From a checkpoint of a small mixture-of-experts model trained on Wikipedia: a softmax router, 712M tokens.
Below are experts of layer 6 (counted from 0) of a mixture-of-experts language model. Rows are named router (the router's row for the expert), gate (a neuron's input weights, with its number), up (a neuron's input weights, with its number), down (a neuron's output weights, with its number) and show model dimensions 0-255. Each number is 128 + 24 x the weight over its row's rms, rounded and kept within 0 to 255. Numbers have three digits each.
After each expert's rows: "gets" lists some tokens that make up at least twice as much of what it gets as of all text. This comes from a sample of Wikipedia text that the model never trained on. Tokens count by the router's weight.

# expert 0
router:135141158111191126166113132129150115147169158113119126132116114117124137102071121132144151130139151115170134114087120111122090115120150100141126194107083124077155095096164105111134115138158119166137152187142130112119115123154118128147126113148125128128163132153140113094108120070116100154151170151153140120112138154127155109129140130155174137130143085127157116092137097120135177090100104099103125100136130100148132148101161131132097114098120106182107141115146133116140099139116122111112145128171132150122157131127124168113153150098093109127162140098082123109143159130129131140146113149111138100190149071156121166131103150146169149087122158057145120137147153128134111145142120130124103062138137113111120132125162131133122085154140133147169152132098143131090123153134106
gate0:114133120114158094107107139084153097087123104183147108140087133160151151149091143132116138112107111145146157126143158126123102137142109104138118162135130103104110159091142142130122148112124117144073126078115151134142105123155122115134124136092111139111147135151090096159156104147136101095134124104139127148111093090137150131166150092112128058116124185105170152113090107125112145138100164151137115091111132091100120142103094116210050141098112130119131134075105134145132153143127162160126100123112105139154129134167130173110116144153118139136145145119133101122115117137130145158135103130107137111125086112138136119134151067111071122142112108127128158127121122134151126121141109123143122158121100135115088128104138100131092067119117128140147127135167111130055090146104134
up0:158130129104130144103140136145123145129123163145116171149118089130124136106090168121108130130144128117116177146104158154158077092082134101148113123079121093118118146113147131135137115176114108165124185116122159126148169111127114132148138140112106089142120162100119157106104096104136066151138151148134109149126176153131118123143143094173119126082132115159155158134081168146115114126125130125080133077095110110134120088111134082140131104169153113154114158130106104122139122119107121125073097131132137119119130110125107157102098153122101129152136149124135129145139134138105081106090105114157100138158144136148121152136129115124080130097120115113080118088109158124131124130121119090072112127156151145158155117113189137116049127105140167162140142121157088148099133119129140
down0:154083122148141161133151113117144126128137113096104113142123146134173168156093122103166128087146139075142122097155106097156105103123088137146188181127088131128120112121116156151110121126154133106127131149132109128169122128177148172104104117159162125086122162133113085105099123157105131123140143158104143199095081188128093176118092135127089158128122144128127148122098165092153139127128101121128160139140138095115116121087130146158116126146122097145115121109121148143133121161151145090106135123142110152149177154142156126121105128129128116169102104133082100112150120115141113107085131083153148100093110131092148081121133134120111094152100120089143109141139155106128129125127130122164134106130122095165134125138138084102128086144166103147121141144178089102143121129132116
gets: " |", " ", " on", " %", " for", " Total"

# expert 6
router:103090114150097165114119119089154135132125130120152136147146145143115125106135122131089121107114116102158183147088174136129124112140177092160120142152132190111101154144132126161116116159118126155142140100076110133160168126165136122146142123152117102161098145123144105117149124126113139134090119149093102122158108100123141135113158139134122138159088086151142143086122111102114131114140174155177145139094107132101128083136143098161128110141126138086119129133130125093096107079080135119104165148089125123107137133106124125125143125158148132110135143093102138100119063115098116140103099131119130152114158101186108146080113117125128089133150103156154135127137135128115110158130154121161175124107123139145189123163077098108128143070124114163138077167156106128114166114115113
gate6:140115096133114081136133135120122126137134176124154185147132135128083148140120150152141165151131123145173126106172106119110129107129132107110116178132121134194114126113179127108142148137162142138096066207117159102114132121131113154118106118150111096169126131142140123141125105138134108102144114072129176129140098134104096105140153127142071132145135165157145130116103162137096120148150120131150143114152114121156093124146141131150105118101066145163104154132083100174141137155144142136148108120101122116145107109126133112162114108233155154160136114137141128104120100133117043124172146110133107108136091147123111146105137124100120140120095133168105109120126104110128132126135115146114117126137120118095124107169101122138118141109116157097152162135150149129127126153116110
up6:148091106122152161126129175124142138096095103152152117100139156165107161117183117122119137149112121111086131113106131129152078151147112148114124125138123117102108102174153098145147153122109153151114118123108092149128157170159092163159147121107127170135133133141112107127156152089118122154127099112111142132107138100120125118116153109051150097132081097109166086110124126120131171122121122092113122135097142117130150151128111112102142142138139105095110147115113124128122120110123140111099147142108152069159138167108099127142121149064133143139154154135068147135133104123127134136119101176078145122101132118152111131120132078149133149172116126143129137153112113145100094162106098176092133165130169156101140113074145129114127121130135128170135106109163079150123121125057158
down6:126125139129134124092112105101103124115098204140117127112157120130147153116154088133106140094122135093115126139114174086094097166155157101161132119146140126097151082144168091121102136091107139107127142134122135111117088158135119126128116153128110101156124127161146140105170157115108136141161132116118126119107124127171105088129135095132162104157149102121170136162116139116139115118113105125123119112126133149132134155174109154160133158116157070095114146085124121123121138119105107130130129168132140085173171137082091158137142135091163153098144122130086170147129127128149130113095134170102181165121117117113113139122125178136142158157111146139126198137118139148106133135077126136109138109094170128178160119142129137131149147123170076127125097076124093167123120146101122
gets: ".", "\n", " \"", " by", " (", " with"

# expert 4
router:116155103150097132112117142171116142108132118132094107100159134082087142140122128169147140125137108154113111138097110076111116136093112121179117145122143108103128115127095183158130135091110112138102137147136136089083166137107157106079149130145142142146101132149133146123166095146113115142113129113117143120145103064102155111140110090127119113132121125106120172160146103117152158114109139128145066130142080124129132136131092135132144149136167166097135132119146113124142127141134148101140116154115138120092093095149125107093167112130133106161135158139182097166107108097161104097143169148148109111135093169072094149130159153055086106163129136107093160156114138088108164127155136097138105110114142134091116126141100127094115120125149158104111132116112177137135107155109123
gate0:098085116142127172137117152138106094106159146165139123143119157153133119156207120125135187062073109136147166097092135121133138118086126149139149135084126114112126125113098126143111111129116122151104098162145134132095102096124083151149132121145126135109165103102115105099127115175151138090161146083091111108103131137090151113124138144185119168110129140151102139153126170097108183117127122127139131137117117120103118133122145112174106121112179061123180133096108074123126139099137128136107138099135086135088110120123111138125142150114097127147139124149153100130119180103146079126101136110154138147150137107127125105139137147120119154128133116113106138084117160117150125158127156090146111122152149153111140103146125097111145138135144104166074082130111099121126135117115130
up0:173123168123141108145091152148158111110163118159113155102130125128157083121123129153157152074211135123095146148103083142159120115085152150129114132118115142160094131125127121152130144153123169120174093121113135114157184140101181110138143149122125102103108144129172154143176152127102136150117144131146165144125142136131122157109101098088156145109137112136099134143149064161096094145125067179119142124132147103139165132112114103105138128160156160094120116144149140093106102131141132099126131085120100144163138106119136134105122097129131104160129138125086169128159085107128143115133124118092132108125178132126108096125150138130131173112150114149074134106116122103143153096122103157107128147099163118133149122134136150137106130141143142114112092151165130078127137155123166
down0:144103139104130158112121143103092158131134126135130130073118143086054161131171109128150123145063131143145118142152151107136110155125152130106169084135163120120106071094100115083091122118108150113113171120126151149145055110134113127103144074139171104139103156167156139128121063182167120120134117133107149150131154124144140092118088155132127128130170138110147112139110096119098128110135149084170124163157113136118098111144119108143103136149120133127118098120134155105104139102142111115181122158125096121141135137147117097115118147146124109097122148161123129158114145167143172127140150177124111075158138095134135121148142135136136149130129121155154189115129128104138162172136118129101115149133124148136137130110128154132114114120098141144114155100125102161134125148122196
gets: " the", ":", " The", ",", "The", " –"

# expert 7
router:152135125119098136125162110132080115093123115163114127130152090127159112142100180143085084119111151163132138127119162115133165096115120087117109118148116132132169088130132134129181142081102128098117085115123098168115085162101096131113114160158129149144130111081130113104093125134146154138095128100115130139133117140151083159148135133122119157144156166086085130168131155174166125099105116121141100110144134120128148105142185139135120166113154110161128126130161104121120103142119134092147082107149121169133100131153153142154116125156114104139117148150183112139121138153112106120106151161139098123137116141107143117117142124126140121131120128184087139116097126174101093147130145134074115160144135183100123124122107129076155132138152145114079095157109145126113137168092179
gate5:142147133112081135148103112123070118124120101166090092134155085087094154144127117089154117092152156131118126145089117174136126150081151131149104111096182140131164119161091080133101147144101138180126126133185145140133138118123112134106117155111140159136131116108150130152141082125104129134138155162127146124115154104158154148138132151165151099164093106118112116154100171130112145140100138182068161155143105099133088146139114121117157109148129093135151143140128170125102129151154135142134118126102196113114110156082129147138117158113120136131164186114152135120133164131136101090135137140132123142137129107091166109111127158111093110121114149119100135145128144116075108098107122102115136122124149147116091110107112099123140100134155074114108131181088119126130129134129163
up5:113080121106133138142139124093134141171093168075138145140165128102152156119136150134112154116111158101077139134130080110135127137135076135149132106167127125159104178133098136152092102093147144106114171125144162130132165108121152123112128178130129130150091125127129118148142168133126125116125101169133143158100155126097129107119140144173133162113136085127142108138160137134172116096127153122115169164132157147144140108116099137159158089148096114120091176148086154146162110109132067158130099174102159151143099112143098132122167172111157155091115142094101156144109107124120152143073127147142143123142137127120100142140144152128132124151162084142143140139116140145089119081120153118125129138115103104122139123088111106099175135111118104109150130141125148118151061092145117
down5:131134132114130134126134146066088103074071135137089121128142079161102071107131154114170148101110090161127136146110101123124145133140074103137143107120141116153143100125098121131164139122129149129120109111152150116091129103117134109141136150104158140124140145134149093123112107140137138138138132139111177101123150157131155146135142174119171106104113106133113114142090166137132150121145146128148111133161097075110125114188124123151104120143146098146116142139108152157128118145153118128153143125130128179140169149146119112116137133096048134168092156113133131096097127134109172162119153183154092130144136101162170099131169104117118096151113115132089111131117163079088180169100109130147150099122134125138124136162127119112143131101155138096103106124120094117114089089097141
gets: " is", " was", " of", " are", " were", " has"

# expert 1
router:150144091147097104099117147121146151132180125131159090113127156159153139130119114104153122142142114112145134088113135157129155168160135156141130129141117108151123117144093137113110106175167135153134101081156126143178114171135132154164120119078127119134137162141127140159122098165098162146173160142091164137118122125106105092124153098107075113168143134130122165138149141119106110108142125168119123087118124135121115147102077128140073116133124114077091177155096124155131163116130115133099161170104145083107114144155109113173103154149134152149148067113133136112121138125118124160134131074161133146125158157117107126128160092090099157119124123109177140074103135125128108126095124116155127118105149106158141120111097098138124119135129060143095138101118117120098140123146136
gate6:078117135121101158123083144119119138100133125117132124113164110137100117154155126139140119125125073120105161103110130130129090182073131101134129209106103159145091131155152108143120131145114165127086082154180138090176123112170125095117148098150163076099161081133123137120160118116150165115113177117099156150132095100137192135121110133140121110153088113152086112134150167126148107119094137156157134171136168124130156150152157146144136137095137113151103102170147126118121117119122097128119139130118137110128108155115116141104122098109150138164127149149134104161144073115112153101090103132109154159096100146109146134134098100097124139084109102162103136115150116109118164178138124115105153135124085128138117111138125090104122091111137148131130135116118099145134132117125123
up6:124121114133127121124127118121130143078091127154135092103134152157101119123126154101161092126079128152144140145135137148099133097107131144136124090113185136146139105157210124146135137143135109147144134135172143089149118168157128098120139124129131134170117129109120128124150109118121175136134131158114107082058136139125108117119101157057170145160145127151171135102136072117154108146147123148107113143131115135132105141114156138096067121132124150159105167186145120096135141135169099074098131098102148138128128064087124087126113107105106151152120142127121117132109109142118124142129175143123106122128093131102156169159144125137145131151146137148148131130108070139119134152126170100109126123132138147134144111114120116124106049120101117132134123097129090126166095134127095
down6:094138139114112139159125107164114132113099137099130148092158088130104090130132138163151137150142138108142157136150116181172120107150138153155097109134143111158113160096097183173135130152097149121104094123068104176119106121122127122120145117124112116123114168156159131168106143128147147122122121139152147133125123148107125118106180117100172119134128164185105108156121152138117096130118116126101166116126147148154110089107119150101098117116120112108132149108158138099134131071148136142129113136134093112154185149147151194151145108156069107099126129108116107163094124115140145144112113106090137107093137163108127145154116142132131125114131155140147132128107156146132078148142068155122135120129119126158142139193118143119152103100134158180154094123083161132111121079129155
gets: "|", " |", "'", "-", " 0", ")"